Below are experts of layer 6 (counted from 0) of a mixture-of-experts language model. Rows are named down (a neuron's output weights, with its number) and show model dimensions 0-191. Each number is 50 + 15 x the weight over its row's rms, rounded and kept within 0 to 99.
Before each expert's rows: "comes before" lists some tokens at least twice as common just after its tokens as in all text. This comes from a sample of Wikipedia text that the model never trained on. Tokens count by the router's weight.

# expert 32
comes before: " the", " a", " his", " an", " her", " their"
down0:66 29 47 52 57 61 84 50 62 45 55 52 69 22 74 29 32 67 50 85 37 43 50 24 52 53 97 56 72 35 39 59 39 52 59 50 61 24 62 52 34 17 62 40 56 19 51 52 50 17 59 36 38 67 59 44 24 37 47 41 09 41 57 56 60 53 12 41 33 55 66 57 59 33 60 52 51 37 86 43 41 64 55 48 42 74 42 51 51 48 39 60 48 29 51 60 52 64 66 63 45 43 30 70 56 35 69 59 43 56 48 20 49 57 55 51 36 35 52 57 50 46 57 41 43 50 46 95 45 31 44 36 66 62 22 29 53 52 35 61 49 67 54 40 51 50 38 35 30 46 59 33 39 60 49 71 43 75 55 78 32 41 33 52 58 58 35 41 43 53 46 38 66 68 43 49 41 20 71 28 83 42 63 50 65 29 44 51 35 45 45 48

# expert 47
comes before: "ed", "ing", "s", "er", "ers", "ment"
down0:59 44 65 40 53 41 38 22 42 34 56 65 46 31 49 55 47 55 65 41 66 45 30 43 37 38 67 51 34 39 62 44 44 60 21 48 55 49 51 66 55 75 63 51 32 50 76 67 36 75 48 33 29 48 52 40 55 27 42 54 69 58 63 43 80 39 43 79 82 36 28 58 42 68 47 55 15 42 46 35 88 53 47 45 63 60 59 54 16 43 78 41 54 36 14 44 66 63 44 71 54 32 59 36 35 33 72 30 54 46 63 51 40 45 47 54 59 49 55 52 63 43 58 61 52 18 66 74 38 48 20 58 80 65 33 64 62 30 30 63 39 56 26 64 32 60 59 53 72 44 39 57 69 48 24 45 41 46 37 50 66 67 43 38 69 52 47 48 76 63 39 73 85 58 44 57 53 35 74 33 44 60 46 77 28 56 57 17 64 57 32 61

# expert 45
comes before: ",", " |", " (", "'s", " and", " City"
down4:74 53 27 12 43 58 62 50 41 58 36 22 26 33 67 57 81 39 52 70 57 63 37 61 28 58 60 56 58 65 46 60 47 51 50 14 33 43 61 71 63 46 66 52 61 24 67 48 53 67 26 40 61 52 48 41 26 36 54 27 51 44 54 53 33 39 29 15 39 64 85 32 24 51 65 26 69 56 42 34 63 48 24 43 65 61 56 47 48 39 43 49 29 44 70 61 51 36 44 40 61 49 63 68 44 78 32 54 47 55 38 41 36 58 31 56 50 40 54 62 24 44 55 26 51 45 60 80 57 49 61 28 45 32 63 45 67 49 41 25 63 53 38 57 36 78 29 64 34 52 65 80 49 67 48 58 27 52 33 43 80 78 47 48 26 69 60 43 54 17 34 40 68 40 48 39 52 67 69 50 55 28 56 41 34 68 54 59 45 63 50 21

# expert 20
comes before: " |", " (", ",", " and", " is", " ="
down0:45 61 44 40 55 46 46 72 67 56 79 42 31 35 53 29 39 61 62 65 58 68 41 51 72 49 54 51 55 40 57 65 50 70 50 58 71 59 54 33 60 46 36 54 53 38 62 45 47 57 52 45 24 42 46 46 38 37 45 16 99 48 58 35 44 56 46 46 39 53 69 48 45 44 37 49 43 56 39 39 49 76 35 36 37 50 99 50 37 57 45 34 54 28 52 35 55 67 39 51 32 51 31 42 42 57 36 53 55 45 45 53 50 47 57 45 65 82 24 66 29 45 54 34 45 28 46 21 39 41 39 66 51 47 61 52 56 39 51 75 46 35 48 45 66 36 26 29 54 57 58 72 69 24 56 59 80 63 56 40 63 56 50 36 36 42 35 59 53 72 54 44 29 34 33 60 64 19 69 46 48 41 42 69 66 34 48 58 54 59 20 64

# expert 10
comes before: "ing", " to", "es", " of", "ic", "ed"
down0:15 42 61 34 48 34 50 55 48 47 55 47 76 80 66 34 64 67 62 59 85 71 69 44 48 61 56 43 53 61 60 48 43 56 39 53 70 53 61 48 44 19 49 46 52 56 40 72 25 59 45 31 28 48 47 70 48 49 61 60 62 60 16 17 27 45 29 75 42 45 41 27 41 54 56 47 53 61 44 39 54 61 23 64 42 33 51 62 47 66 31 75 70 63 45 54 58 73 54 76 66 46 56 67 65 41 54 55 49 73 28 65 42 36 40 41 53 52 66 60 53 43 69 47 63 70 53 40 64 66 63 44 52 25 48 58 68 38 69 29 73 56 40 52 80 63 50 58 53 22 47 78 14 44 66 96 41 42 46 51 52 39 48 68 71 55 83 81 34 57 37 68 79 40 45 51 46 35 39 59 52 62 61 35 68 44 66 42 59 75 30 58

# expert 3
comes before: " of", ",", " to", " and", " in", " by"
down2:43 51 55 19 57 31 68 58 19 30 50 37 62 50 44 54 33 22 33 63 60 42 40 74 81 67 59 71 64 77 64 53 62 38 52 42 16 65 45 34 36 39 61 47 73 53 75 54 49 28 45 86 64 54 67 76 39 42 42 38 79 66 60 47 53 70 42 59 49 34 52 46 43 28 52 31 66 46 76 27 55 56 62 26 32 30 92 52 42 78 30 30 70 60 46 82 45 51 37 76 77 53 40 56 48 66 69 54 52 68 54 69 40 71 48 55 45 58 43 62 53 48 27 25 33 37 71 52 59 64 47 57 50 43 29 53 72 44 43 60 41 54 17 38 17 59 50 52 59 48 45 48 34 52 53 36 42 54 34 61 45 72 58 37 26 40 61 38 33 46 46 61 42 32 33 65 75 38 71 49 58 42 41 58 58 59 50 39 32 47 64 62

# expert 38
comes before: " in", ".", " of", ",", " to", " and"
down0:50 46 41 36 53 60 57 79 58 43 69 44 54 63 61 46 55 61 61 22 39 80 60 55 68 37 28 52 65 36 28 09 58 48 44 34 63 63 51 36 21 58 65 34 82 63 33 45 53 34 66 48 53 54 77 30 25 61 76 67 66 44 48 36 53 41 65 37 61 66 47 47 72 54 40 29 62 55 42 50 56 83 50 61 47 53 20 68 75 40 30 40 55 56 29 49 41 54 69 59 69 69 77 56 49 54 33 44 63 43 54 38 45 55 68 52 63 49 73 67 48 33 32 68 68 67 66 49 73 30 59 59 33 62 74 37 53 52 42 70 47 51 49 43 53 76 73 32 64 69 45 54 39 74 31 56 42 61 58 40 45 61 74 19 41 31 31 44 60 68 64 40 55 45 37 72 42 51 43 41 57 32 68 63 81 51 58 86 48 83 70 53

# expert 23
comes before: " |", " (", ",", "}", ")", " is"
down2:59 43 47 61 19 42 67 58 28 41 23 45 29 70 55 48 27 40 76 57 46 23 38 44 59 27 53 71 60 76 44 31 14 32 38 55 32 53 40 46 51 68 36 53 41 61 68 49 62 42 53 34 59 52 65 32 64 68 51 28 64 56 20 50 34 46 61 42 43 65 28 40 78 44 64 43 28 31 53 37 55 68 49 49 49 42 71 45 33 34 58 39 49 36 57 34 51 45 07 27 57 56 56 53 39 55 30 70 64 60 48 39 46 77 74 50 37 72 54 49 61 73 74 37 48 54 19 59 51 17 43 40 44 57 69 66 44 62 45 46 21 58 65 49 36 80 72 55 59 59 56 53 53 85 37 50 59 43 19 66 65 36 24 52 50 64 54 64 35 59 45 45 41 63 67 37 41 62 79 17 59 52 31 69 27 54 61 64 64 56 53 41